config.yaml
d_model: 256
n_experts: 40
d_expert: 64
d_shared_expert: 128
activation: "swiglu"
moe_layers: [0, 1, 2, 3, 4, 5, 6, 7, 8, 9, 10]
routed_scale: 1.41
balance_bias: true
init_std_router: 0.0213
norm: "rmsnorm"
norm_eps: 1e-05
tie_embeddings: true
beta1: 0.95
train_tokens: 289700000
dataset: "wikipedia_en"
Below are experts of layer 3 (counted from 0) of a mixture-of-experts language model. Rows are named router (the router's row for the expert) and show model dimensions 0-255. Each number is 128 + 32 x the weight over its row's rms, rounded and kept within 0 to 255.
Before each expert's rows: "gets" lists some tokens that make up at least twice as much of what it gets as of all text; "mostly gets" lists some tokens that are sent to it at least half of the time. This comes from a sample of Wikipedia text that the model never trained on. Tokens count by the router's weight.

# expert 30
gets: "\n", "|", "\n\n", "- ", "==", "\n  "
mostly gets: "|", "\n", "\n  ", ";", "|---|---|---|---", "\n\n"
router [149 142 112 156  92 123 116 143 185 158  98 141 146 166 131 141 206 142 157 122  83 149 127  97 149  71 134 144 158 168 160  69  70 165 122 113 118 115 157 105 112  52 166 143 107 121 111 139 107 146 107 180 167 148 174 102  88 145 138  84 156 113  61  94 129 101 134  98 141 127 170 125 111 200 108 169  92 143  75 100 180 119  67 140  79 151  91 107 172 119 149 135 190 134 124 130 100 147 129 137 115  75 189 133 141 176 109 119 142 148 122 144 154 115 157 154 116 143 107 189 100 173 138 126 100 163 142 112 100 119 169 147 134 119  84 137 137 116 146 118 143 124 146  80 136 126  73 120  55 105 111 130 139 165 185 142 145 135 108  85  95 160  42  96 199  79  81  99 115 142  77 135 123 126 121  85 120 147  73  87 110  84 150 145  94 195 169 113 128  85 179  77 202 152 132 135 129 124 114 138 121 148 140 112 125 125 105 133  67 134 115 128 121 127  98 183  22 144 187  76 119 152 121 115 130 111 175 179 123 158 150 149 102 101 138  54 153 115 136 145 152 117 124 121 100 184 141  86 115  92 139 117  71 133 175 129]

# expert 15
gets: "and ", "(", "in ", "of ", "In ", "or "
mostly gets: "(", "& ", "and ", "In ", "in ", "/ "
router [106  93 164 145  81 103 123 131 176 124 191 147 154 153 175 100 116 123 177 103 177 126 131 119 142 132 125 183 152 109 122 114 148 125 141 109 152  85  74 133 212  99 107 114  92 120  95 159 173 137  53 153 168 148 115 110  98 150  93 165 183  97  85  78 115 122 202 149 144  91 112 116 130 106 137 139 144 187  71 123 169 112 124 136 106 160  88  81 105 102 166 121 142 130 142 144 146 116 151 107 142  96 136 145  86 142 143 145 180 111  81 115  58 139 130 137 123  91 133 160 110 189 119  56  88 121 119 123 166  74 143 156 110 109  94 152 222 100 182 164 154 130 165  77 145  96 110  66  81 116  99 116 194 174 141 140  83 115 141  92 177 120  93  80 155  99 146 171 104 151  66 143 114 147  89  92 169 134 100 132 130  98 124 136 157 124 149 119 122 126 123 114 162  53 125 163 163 139 157 195  90 140 181 152 138  84 115 101  82  89 123 130 121 135  64 174  98  80 150  93 144 155 108 155 115  96 168 176 117 189 138 181 101 137 159 154 171 131 116 144 175 170 121 135 146 143 143 114 136  83 136  81 115 113 128 177]

# expert 26
gets: "| ", ": ", "- ", "==", "== ", "==="
mostly gets: "== ", "=== ", ": ", "= ", "==== ", "\": "
router [141 165  94 148  75 119 117 128 172 129 132 159 121 176 149 149 118 167 135 107 143 130 132 122 128 133 196 164 175 157  58  92  94 121 124 100 116 116  90 176 134 113 202 107 131  88  99 124 111 156 112 147 151 152 105 120  94  85  79 144 150 131  76 130 137  75 155 144 153 123 103 116  76 125 130 100 141 124 158  49 203 121 129  95  72 105 156  53 129 112 157  76 134 138 125 159 112 122 136  81 101 115 145 104 159 140 154 110 171  56  71 161  83 109 143  88 122 129 187 135 127 140 110 142 119  95 138 145 145 121 172  83 116 129  65 179 113 119 213 152 140  79 223 173 103 150 191  60 127 132 127 145 174  97 133 137 113 106 130 118 161 109 140 104 141 157 121 104 162 126 135 175 154 178 139 110 114 143 186  95 148  80 158  77 173 182 138 118  65 179 132 183 136  47  95  80 115 107 177 186  99  95 121 140 151 120 100 112  98  69 156 165 149 153 157 150  79 135 131 139  57 143 111 131 149  61 125 149 130 131 156 134 110 130 145  83 158 112 170 122 145 112 124 131 154 148 154 171 101 114 138 151 113 131 144 160]

# expert 25
gets: "b", "w", "c", "l", "ab", "ob"
mostly gets: "b", "w", "ob", "sup", "ub", "long"
router [ 92 154 151 153  65 124 127 124 139 184 148 141 143  80 143 125 127 214 152 107 102  88 136  41 144  99 185 123 187 164 105 117 102 115 120 102 120 118  81 147 171 116 146 181 117 129 130 154 174 185  78  88 136 144 148  65  93 106 171  96 200 120  78 112 123 106 175  84 152 117  94 101 132 142 140 132 128 189 129 103 167 181  88 105 110 168  84 108 187 163 111  93 175 127 147 115  97 117 190 117 112  99 133 132 143 175 129 128 182  69 162 153 112 128 143 137 150 126 111 178  54  96 153 162  88 120 104 169 123 132 195 132  61 154 104 142 167 120  87 117 121  99 149 135  81  67 110 132 130  97 122 125 131 136 147 124 154 104 103  94 162 143  81 122 169  54  87 120 125 182  70 125 120 124 103  90 141 182  86 109  70 108 135 100 131 148 183 133  79 139 125 165 121  98 129 123 135  61 173 170 107 124 174 127 174 103 135  65 134  79 141 114  60 156 123 122 100 151 161 112 136 162 132 129  98 149 141 122 176 152 163 161  89 112 100 133 160 155 146 160 153 116 114 130 137  90 160 130 130  91 155  85 104 100 155 173]

# expert 32
gets: "L", "D", "R", "E", "W", "H"
mostly gets: "W", "L", "D", "E", "H", "Y"
router [119 165 142 192  88  62 106 154 150 126 140 141 130 159  98 147 100 146 177 120  94  99 104  71 177 128 160 168 170 148  50  90 114 184 144 141 116 112 149 141 121  84 125 127 168 114  61 172  98 131 127 149 142 141 105 114 169 155 190 131 167 107  98 129 184 136 142  85 138 100  66  97 158 104 114 136 149  98  82 156 173 178 103 101 134 121 172  84 130  90  83 113 158 131 157 149 126  84  99 104 109 142 108 111 109 154 101 130 147 135 132 135  80  89  54  88 151 119 148 123 116 122 110 103 102 150 141 105  82  97 146 131 143 155  98 196 175 117 144 171 165 125 143 111 133  59 130  84 119  85  94 130 176 130 125 157 154 114 145 132  51 155 100 126 174  73  99  97 146 172 142 133 156 140  93 124 152 199 121 113 157  70 103  93 118 195 117 118 110 184 171 117 169  92 138 144 172 128 155 191 100 139 140  88 136  78 110 140 102  82 162 165 153 147  64 118 109 105 154 134  95  98 132 114 152 125 152 162 123 157 112 201 121 159 171 160 132 144 142 120 181 134 135 105  89 122 184 180  96  71 131 127  80 105 215 107]

# expert 29
gets: "; ", "-", "–", ".", ") ", "/"
mostly gets: "–", "; ", "+", "/ ", "); ", "−"
router [176 113  94 149  96 108  94 118 132 117 106 168  82 162 120 105 100 117 137 118 138 146 156 143 151 113 135 128 130 142 113  93 114 162 120 141  73  95 168 112 149 118 160 105 155 113  49 146 109 157 121 151 139 120 100  99 140 143 140 141 167 109 102  71 171 104 152 182 112 106 120 119 157  88  86  82  97 137  58 129 120 151  87 110 108 134 132 120 125  81 162  82 159 136 159 110 156  63 127  24 119  82 109 179 120 210 188 162 165 125 106 139 104 144  75 109 110 131 143 150 123  94 123 168  88 119 126 144 165  87 196  87  60 127  91 199 167 120 120 132 105 131 166 113 101 151 136 102 108  84 142 110 165 155 173 133 127 106 109 125 153 134 121  77 127  67 142 195 135 133 111 116 148 139 145 119 141 132 119 167 103 126 128 110 128 181 100 147 201 100 229 140 155 155 126 140 148 111 187 171 140 126 148 128 158 111 139 140  60  63 122 121 167 170 115 177 150 173 172 122 118 182 160 128 136  75 158 136 152 188 193 197 104 176 131  74 123 158 129 195 130 130 136 141 143 143 116 158 126  46 127 114 114  88 153 115]

# expert 31
gets: "\"", "'", "m", "f", "p", "g"
mostly gets: "m", "f", "p", "g", "[", "’"
router [185 107 113 167  82 141  91 138 145 146  97 172 184 127 103 166 103 167 106 114  87 122 193 109 132 119 170 131 119 170  77 110 143 146 128  82 144  82 135 169 161  93 138 177 170 127 140 124 105 184  63 172  83 168 149 126 139 108 126 125 147  56 151 106 145 170 178  85 133 113 109 133 122 194 147 150 141 135  82 105 123 160 138 126  98 170  83 157 181 105 112 144 137 122 186 165 127 132 158 136 138 129 144 168  69 182 144 112 144 115  84 170  30 127  79 107 141 139 179 136 119 177 172 131  99 138 125  93 129  98 144 113  73 107 101 148 144  76 145 163  86  88 132  79 124  84 139 123 119  63  94  99 128 125 132 127 101 101 126 149 131 128 126 105 163  88 193 169 108  86  78 127 118 118 100 137 134 178 131 112  85 114 129 113 164 154 146 148 112  79 132 135 189  72 110  98 216  98 197 148 126 120 151 169 117 110 137 120 112  79 125 132 155 141 146 128 151 147 174 106 103 121 102 130 133  80 147 134 134 164 181 169  84 111 172 152 120 138 145 192 201 107 125 113 119 115 208 129  64 104 194  95 140 106 145 135]

# expert 14
gets: "1", "2", "3", "0", "4", "6"
mostly gets: "0", "7", "4", "2", ":", "1"
router [149 145 157 128 126  73  94 125 120 172  68 165  86 130  97 164 156 133 146  80 121  70 166 122 174 144 176 124 172 143 110  91  95 115 136 164 111 117 151 181 136  44 145 114 138 185 133 168 151 131 121 173 128 202 141 139 125 124 133 139 168 133 117  77 152 141 124 104 147  86 121 107 149 133 119 142 127 162  95 145 133 113 115 152 115 129 113 112 155  84 142 159 201  86 113 161 108  85 164  85 103 106 156 142 123 156 116 120 149 111 100 136 149 115 178 129 122 119 135 150 109 152 101 100 122 113 197 138 161  70 164  96 123 121  82 182 187 111 163 128 105 128 146 109  98 151 154 100  78  97  77 137 137 107 159 108 165  80 144  80 118 148 116 105 181 118 174 167  68 129 137 130 130 171  95 104  97 159  67 121 120  94 118 120  82 125 155 116 167 108 132 176 196 125 105 144 138 132 184 178 135 159 123 158 147  90  96 116 101 149 156 147 101 167  82 125 122 172 116 130  91 175 155  52 114  71 127 180 154 131 221 180  26 134 135  84 146 180 158 164 208 113  95 106 117 178 155 170  66 147 138 151 129 118 147 112]

# expert 8
gets: "re", "Al", "ar", "un", "In", "ex"
mostly gets: "Al", "In", "Pro", "Ad", "Ex", "Un"
router [165 165 111 143 116 162 121 122 153 114 140  72 129 165 173 170 133  85 196  83 130 143 132 101 168 108 195  92 163  95 124 142  95 201 135  91 140 114 187 161 103 104 172 104 123 113  85 144 114 120 129 103 161 134 187  87 112  92 167 134 186  60  79  52 108 110  87 114 177  86  98  96 160 159 133 131 116 131  82 106 159 149  50 151  60 116  93  80 165  97 112 164 140 100 171 160 100 101 121  98 112 112  64  78 145 182 154  84 150 100  74 170 146 116 115  82 115  98 169 184 107 152 147 111 145 113 138 131 165  93 154  87 120 139 103 160 148 130 123 155 123 137 151  70 101  88 166 109 107 114 168 125 129 109 136  81 103  83 151 106 143 138 115 118 182 102 151 116 116 160 121 135 110 125 146 122 143 169 115 138 143  80 123 140 172 148 158 129  95 180 128 118  98 123 120 131 127 113 182 197 149 132 185 142 120  85 104 123 106  90 134 174 109 190 122 153  60 153 175 115 109 125  94 114 138  92 155 165 159 129 122 148  55 153 107 163 163 120 113 137  91 104 100 139 133 168 178  93 200  55 171 104 121 117 113 148]

# expert 18
gets: "'", "as", "in", "y", "ad", "is"
mostly gets: "idae", "opter", "mos", "ini", "а", "ı"
router [111 138 117 139 148 129 124 139 172 154 170 126 131 194 120 154 166 188 168 101 152 164 150 100 136 131 150 139 131 102 115 122 104 137 172 104 103 115 140 109 119  75 174  93 145 128 117 125 171 194  98 160 110 177 146 125  72 121 134 127 157 116  69 162 128 116 124 134 127 104 127  59 167 131 144 135 132 143  92 125 139 135 110 147 146 136 117 151 166  99 136 118 255 152 155 174 108 118 151  70 108 144 128 120 112 200 176  97 158  90 118 124 112 154 157 107 150 156 160 133 114 127 175 136 100 149 145 183 133 141 183 107 102 107 116 122 198 127 146 163 132  76 157 126 151 119 130  60 122 140 165 134 203 102 144 148 113  84 153 112 154 119  63  83 190 138 145 145 113 161 137 147  62 149 114 116 119 102  93 104 142 132 134 157  88 158 180 158 123 186  93 163 113  76  73 121 163 190 137 148 125 104 188 149  84 110  99 167  50  83 106 163  93 137  99 113  81 122 142 120  87 214  81  98 117  94 156 155 153 121 146 101  77 149 155  64 184 169 145 113 191 124  79 140 137 135 161 130 106  83 158 125  68 141 122 109]

# expert 13
gets: "e", "o", "s", "a", "=", "t"
mostly gets: "o", "=", "Jr", "*", "(\"", "%"
router [132 145 143 136  88 107  67 177 134 182 113 111 147 137  97 129 100  97 164  99 102 124 158  86 142 128 143 129 141 152 126 116 124 122 156  88 156 162 132  82 130  90  93 139 130 122 111 172  60  99 148 173 118 112 169 124 105 153 149 146 156  83 109 151 214  94 153 114 140 149  83  85 146 156 159 114 152 208 114  77 168 140 112 133  71 109  80 135 149  87 161  73 200 125 133 164 138  67 119  76 154  82  93 121 123 168 147 126 119 117  45 157  99 104 100  73 114 107 149 130  72 202 136 114  85 118 172 148 130 115 143 123 106 149  87 169 108  81 185 160 130 121 157  97  95 105 126  73 108  92 141 112 131 136  93 110 111 172 139 132 141 150 125 127 162  66 142 124  97 138 147 179 148 134  86 139 109 129 115 163 121 110 157  97 121 174 147  87 176 104 185 130 201 110 137 127 151 127 200 166 122 118 131 131  89 131  73  97 120 140 175 169 142 155 137 201  33 157 141 139 109 117 111 101 114 117 141 108 176 175 145 187 106  95 164  97  68  83 158 115 126 146 121 126 113 175 175 136  54  83 141 108 123 102 148 154]

# expert 10
gets: "V", "r", "v", "St", "J", "S"
mostly gets: "v", "V", "″", "Pr", "r", "comm"
router [203 111 120  74  88 124 130 158 116 112 122 124 100 150 157 178 125 161 159  88 124 110  72  81 196 112 147 114 147 160  76 107  99 129  72  23 113  92 167 149 167  98 144 115 103  98 122 178 128 138  63 146 129 165 141 120 140  74 117 142 108  69  71  86 111 140 150 123 164 142 125 102 143 125  96  96 141 177  91  91 150  93 156 119 118 131 114  83 176 143 190 138 148  84 122 147  85 180 118 105 119 142 105 126 111 116 134 123 131 133 120 173  77 103 115 119 177 148 152 145 101 110 131 137 116 125 133 131 188  86 182 151 107 111  81 116 188 140 190 142  68 136 151 121  90  73 120  83 116 128 140  93 169 137 121 113 140 123 121 143 101 140 115 109 133  45 131 130 132 151  99 116 142 133 147 139 116 164  95 110  96 114 133 107 107 221 128 105  81 160 197 102 167  98 129  70 153 158 188 167  75 109 137 154  88  80 103 116 104  82 126 145 135 165 156 144  62 144 203 150 104 122 103 154 136  83 153 120 140 123 153  96 100 209 121 170 143 123 184 187 146 145 126 172 139 148 108 173 126  87 140 122  76 161 158 156]

# expert 35
gets: "-", "American ", "al ", "New ", "ian ", "National "
mostly gets: "American ", "National ", "New ", "ical ", "British ", "new "
router [148 164  60 139  87 169 131  72 146 111 128 145 160 165 146 158  97 143 155  24 179 160 167 108 100 140 185 136 148 156 112 100 116 133 148  56 147 108 116 111 106 122 168 127 152 167 148 137 116 155  90 184 187 139 169 127  87 139 136 114 171 102 116 104 136  88 139 160 139 123  60 152 147 131 138 136 119 154 117 106 173 138  83 183  74 187 140 135 135 102 189 108 130  44 167 148 122  91 161 145  67  95 130 101 143 177 141  89 123  65 122 151  99 123  81  99 160 127  95 159 103 129 114 130  73 133 143 119 151  78 143  99 133  78  94 108 187 114 134 154  90  47 134 133 130  86  97  83 108  56 150  93 164 131 155 131 134  97 168 116 130 128  73  90 180 134 122 154 137 128  42  92 158 200 120 134 122 164  83 134 128 116 158 130 154 137 170 126  58 145 141 124 126 149 138 128 169 118 181 145 156 122 157 123 139 106 133 119 118 107 138 103 167 154 140 160 107 125 195 113 139 155 101 106 148 145 150 179 169 156  95 176  97 141 110  88 150 118 193 182 145 134 106 128 100 116 164 138 147  58 152 131  95 109 141 183]

# expert 0
gets: "the ", "The ", "ch", "Ch", "his ", "United "
mostly gets: "The ", "the ", "ch", "Ch", "their ", "this "
router [131 163 108 176 143  95  51 127 115 171  97  69 188 144  99 127 131 169 162  79 169 144 154  81 146 138 159 154 175 140 115  95 102 161  91  93 126 156 136 152 106 103 147  99 112 123 140 136 117 136  75 144 178 155 172 122 102 136 214 168 187 129  78  90 150 131 143 148  96 140  96 123 139 157  80 150 132 178  60  90 153 136  98 140 117  94 127  92 163 163 158 115 148  75 149 185 122 113 120 116 160  99 159 163 163 180 134  75 183  82 114 170  74 141 107 136 161 115 123 132  82 145 126 137 123 119 118 129 125  95 145 150 151 130 100 131 187 117 191 137 149 107 143 114  67  60 161 113  87  71  67 136 157 152 162 149 110 168 132  94 114 128  89  62 163  76 118 135 100 155 163 155 157 153 130 118 129 165 113 171 154 169 133 135 189 109 164 161 110 137 167 127 143  64 114 110 173 139 126 191 106 112 125 171 136 137  87 106 128 107 146 108 194 162 131 129  89 143 173 143 126 153  89  94 144 166 160 128 131 120 117 180 102 128 138 139 167 163 199 150 136 133  94 108 107 139 158 132  83  16 109  74  97 135 155 115]

# expert 36
gets: "a ", "S", "B", "N", "K", "M"
mostly gets: "N", "S", "K", "M", "B", "G"
router [170 108 131 112  81 115 118 130 179 113 108 142 141 173 148 166 122  78 166  92 113 123 149  94 133 125 153 132 168 186  97  96 121 159 102 150  74 142 147 117  74 151 163 125 136 133  90 137 147 170  92 156 157 168  88 124 150 112 127 146 139  83 135 105 153 122 163 122 171 149  93 124 169 162  91 131 183 115  93 105 211 153 101  66 152 125 139 157 155 107 119 123 203 144 164 126 113 114 143 139 149  98 143 147 127 194 134 138 160  66  76 111 132 109 112  98 148  80 128 139 122 149 146 125  84 107 137 153 132 102 179 155  78 145  91 229 215 159 180 162 129 149 146 109  96 139 114  93 157  61 133  96  88 152 158 148  68  96 141 109 151 157 149 104 153  96 127 124 120 150 108 127 133 172 132  96 116 148  90 136  74 129 167 150 148 163 162 142 102  96 153 132 159 145  81 158 134 139 202 181  81 144 111 187  89  58 153 142 150 103 134 113 171 170 110 144  82 108 159 104 111  87 156  89 122  94 200 146 150 158 162 163  81 173 173 140 135 132  86 163 167 153 135 179  81 160 203 152  83 118 164 174 114 106 146 157]

# expert 11
gets: "201", "200", "202", "199", "–", "198"
mostly gets: "200", "201", "202", "196", "199", "197"
router [112 162 107 112 137  98 119 131 206 169 133 124 168 155 113 173 126 193 158  88 145 105 110 128 153 101 142 123 189 145 102 127  58 128 139 111  88 119 117 130 109 103 143 132 168 108 112 158 119 170 105 141 151 146  94  95  99 114 171 171 167 114 131  44 105 126 145  96 163 104 111 128 149 135 136 115 113  94  90  87 152 127 116 127 137 107 148  80 154 128 109 115 146 121 103 146 132 163 127 106 156 115  98 119  96 146 110  95 157 114  66 106  77  79 106  95 171  48 105 105 142 138 144 144  93  95 127 150 124  76 162 157 118 156 102 183 188 131 156 137 127 130 184 143  92 156 152  92  66 100  94 169 176 148 157 163 164 114  84 127 126 109 102  13 139 116  77 138 135 176 141 140 187 138 106  81 156 135 139  97 113  66 163 135 170 173 143  95 109 128 114 119 179  99 143 138 167 127 146 115 124 162 156 173 118  82 154 132  52  66 142 120 115 149 119 111 132 151 169 151 162 168 143 178 153  67 167 159 117 141 180 159  71 164 130 116 163 142 159 174 128 139  64  75 122 175 205 107 178 130 110 143  91 142 213 132]

# expert 16
gets: "ing ", "ed ", "ation ", "es ", "ated ", "ate "
mostly gets: "ated ", "ating ", "ited ", "ered ", "change ", "ized "
router [140 227  84 109  67 113 122 110 154 149 138 176 126 159 101 166 117 139 161  72 102 116 102 132 145  97 150 128 134 123  45 113 110 108  98 108 108  79 117  83  70  56 143 173 129 115  60 170 162 156 158  99 170 137 159 130 104 131 173 129 104  52 104 105 125  61 176 126 154 111 133 130 145 159 166 118 146 127  89  86 153 148 119 138  89 191 117 148 159  83 134 121 180  94 137 148  68  66 120 115  70 124 132 137 129 146 148 121 178 110 143 108 148  84 148  87 147 112 137 125 116 115 124 133  92 100 124 143 141 135 114  87 138 105  72 125 128 110 179 152 114 110 155 148 127 107 100  95 123 151 120  86 181 144 115 179 133 150 147 113 152 153 128  92 209 101 125 151 123 142 149  79 170 120  93 126 171 157  91 116 116  86 147 136 103 148 173  99 116  98 160 154 150 115 100 112 141 116 139 137 110 106 123 142  80 102 114 116  88  95 126 143  87 164 142 188  47  68 118 132 118 143  93 111 198 116 197 127 124 230 180  95  68 127 223 118 137 129 186 105 135 115 111  82 124 179 163 145 120 112 157 118 102  95 137 123]

# expert 17
gets: "| ", ". ", ".", "\n\n", "). ", "\". "
mostly gets: "\". ", "\".", ".\" ", ".\"", ").", "). "
router [127 124 160 123  90 116 121 145 155 134 119 110 164 179  53 130 129 171 181 112 105 116 190  72 207 169 139 114 144 129 129 127 103 188 105 139  76  94 147 144  99  98 175 154 100 145  68 130 130 149 114 100 137 167 141 150 151  94 196 167 174  87  60  75  71 109  86 147 130 161  83  80 133 154 140 189 112 177  78  82 146 124  91 174 133 153 136 141 129  92  99 153 160 123 183 101  79  80 114 123 163 131 118 110 100 151 180 115 149 112 118 137 104 164  92 111 138 108 168 142 104 121 160 128 124 134 125 151 191  88 132 129  71  71  94 148 160 114 158 162  83 102 169  91 116  97 145  82  19  92 110  85 191 132 151 163 121 101 147 100 118 149 130  81 124  74 111 142  87 126  92 116 171 118 126 152 105 174  61 158  76  78 207 112 121 178 187 100 127 140 148 145 125 144 120 144 168 139 129 180 147 139 145 140 109 121 128 121 124 102 109 110 191 156 110 124  67  70 118 154  82 112 136 145 125 110 181 156 109 112 145 140 100 137 156 159 135 164 127 160 137 127  85 153 113 174 131 159 147 107 143 122 138  97 137 158]

# expert 24
gets: ", ", "and ", "), ", "\", ", "years ", "year "
mostly gets: ", ", "), ", "\", ", "year ", "., ", "years "
router [145 146 138  93  74  87 106 136 144 143  69 116 196 117 113 110 168 152 163  41 140 120 168  97 148  88 151 153 120 165  59 111 112 119 149  92 121 134 191 146 104 101 162 167 158 162 126 140 116 219 105 114 184 127  93  81 124 131 144 119 143  80 146 119 172  77 188  64 118 120  86 137 158 141  70 103 107 146  93  96 176 157  92 184 124 127 159 100  87 106 154 125 117 109 179 130  66 119 153  97 116 107 142 136 135 148 192  98 156 106  85 143 128 121  90 116 112 129 122 139 108 146 101  97 103 158 172 155 144 106 127  87 130 154  78 156 154  91 138 185 207 153 108 113 114 113 130 110 116 163 109 150 194 146  99 139 114 101  60 131 126 133 120  98 196  92 172 126 135 121 119 109 190 121 137  84 140 179 112 141 116  68 173  85 137 153 150 120 125 127 160 140 192 105  84 135 143 152 140 189 106 180 135 114  93 107 115 160 118 106 154 160 147 162  77 119  89 175 114 152 173 172 105 134 131  79 160 120 124 175 191 172  80 153 140 190  87 123 119 131 144 125  87 147 133 101 150 173 132  94 179  95 101 179 114 127]

# expert 19
gets: ")", "\n\n", ") ", "==", ".", "==="
mostly gets: ")", "$", ").", "film ", "film", "season"
router [172 134  74 107  71 116 136 169 153 156 106 125  90 137 110 106 126 159 172 150 121 109 141 109 180 110 147 144 125 103  78 102 157 141 140  95 114 101 154 164 134 118 101 162 114 120  85 184 104 150 159 132 128 132 125  63 116 145 170 126 186 124 129 108 138 134 145  93 102 132 119 144 154 166 150  93 157 130  86 148 107 170  72 115 119 138 137 175 180  83 130 131 133 106 139 164 130  76 152 141 167 150 105 110 120 135 104 150 190 155 113 109 103  99  95  74 126 189 144 114  93 123 105 104  68 156 143 113 120 126 166 110 111 115  80 157 160  84 196 116  84 111 193  79  98 101 180 108  98 132 136  95 118  74 125 110 126  98 162 103 127 147 118  88 136 111 152 164  67 172  79 162 145 130 172 125 133 163 120 165 138  46 177 117  82 159 197 156 122  98 145 127 133  85 129 134 178 137 129 186 148 163 143 128 146 120  82  89 156  55 176 132 142 142 137 107 100 118 152 152 108 174 109 148 179 168 201 166 127 160 204 193 115 179 193  65 110 171 131 165 118 145  66  75  83 208 148 142  98  98 115 115 102 152 145 153]

# expert 37
gets: "s", "es", "ers", "t", "tion", "ation"
mostly gets: "tion", "tions", "ors", "ens", "ents", "ment"
router [114 158 117 188  82 117 123 141 181 118 129 155 125 126 116 171 161 147 154 105 119 125 167 116 124 149 152 151 132 114 105  71  81 136 123 131  88 122 163 149 180  49 153 128  83 108 132 177 145 153  96 143 180 147 109 109 174 162 143 166 165 145  77 128  98 104 162  73  87 146 115 172 121 129  77  85 146 168 124 101 145 176 133 132  76 117 155 107 207  89 177  95 151 122 162 185  88 128 102 113 154  71 118 123  82 121 123 105 231 122 116 124  77  97  87  98 132  97 124 119 154 164 184 120 106 125 172  94 121  98 177 127 137  87  63 149 143 104 178 155 147 128 136  64  89 119 139 113  91 142  89 131 118 146 162 145 124 165 142 157 144 146 112  91 163  68 139 159 174  97 137 139 119 159 135 134  82 133  52 121 151  84 140 107 142 167 197  66 171  96 159 177 168 181  94 116 147 145 173 155 105 134 139 125  81 111  74 115  85  77 135 150 125 177  66 132  87 158 127 131  58 135 120 125 115 124 163 118 176 138 173 163 112 121 164  58 146 170 167 139 148 103 109 116 106 135 117 137  87 107 163 144  90  90 131 120]

# expert 22
gets: " ", "0 ", "1 ", "2 ", "3 ", "4 "
mostly gets: "7 ", "0 ", "9 ", "3 ", "1 ", "4 "
router [109 114 144 126  66  98 151  95 138 116  94 111 129 169 129 136 137 170 176  66 136 108 112 150 153 151 158 149 128 108 102  46 128 138  98  59 130  78 122 163 144 124 154 131 133 111  51 166 116 159 121 120 187 201 114 133 132 127 175  90 172 162  83 142 119  55 134 148 186 121  90 119 136 129 137 133  74 111 106 125 138 138 130 112 124 161  96 146 186 106 145  86 205 109 153 149 121 123 108  98 111  83 126  95 179 143 143 120 114  96 124 146 135 107 147 107 131 110 121 172 128 112 133 153 127 163 167 172 155  80 133 109 125 153 134 153 165 123 191  99 127 171 140  90 130 104  70 112 141 104 110 159 188 102 144 120 122 109 150 135 107  71 148 103 162 118  70 123 111 106  91 123 139 162 104 134 130 143  78 151 134  62 110 108 128 176 189  91  85 138 131 128 162 159 133 172 120 130 141 211 110 137 120 131  89 105  88 165  39 138 158  88  88 175 141 142  57 166 167 141 115 186 143 135 109  99 130 179  95 126 221 109 112 166 139 113 112 141  98 170 156 127  99  84  98 165 162 139  61  31 165 178 111 119 148 138]

# expert 21
gets: "\" ", "o ", "i ", "a ", ") ", "ia "
mostly gets: "\" ", "u ", "z ", "i ", "ia ", "ina "
router [131 147  87 108  70 136  89 111 164 183 143 142 205 159 117 181 118 155 153  64 107 130 164 125 166 142 134  98 148 114 108 107 106 135 124  62  84  78 121 145 101 120 102 127 143 107  58 118 127 121 113 144 124 187 153 125 122 141 195 130 123 123  65 152 136 122 189 181 152  96 112  81 137 117 183 170 165 132  74 115 136 141 103  81 148 124  91 115 175 115 145 119 163 139 165 140  92 138 155 109 115 104 123 102 178 182 158 120 150 143  82 101  64 103  66  71 111 142 131 112  96 125 133 117 137 134 176 113 122  82  97 178  99 149  92 139 167 140 123 175 111  73 135 166 110 118 144 105  85  78 170 129 202 115 161 143 136 142 152  78 123 116 128  78 199  98 150 133  97 131 126 162 112 172 146 121 111 144 101 118 154 109 159  94 137 172 139  93  89 106 155 128 175  91 123 123  94 131 136 194 101 103 145 171  89 119  75 157  77  76 110  77 169 111  94 163  56 141 173  91 123 110  73 108 127  75 225  96 140 154 137 126 116 120 175  71 137 190 130 125 164 101 111 146 164 141 174 135 105  78 147 110 125 122 138 154]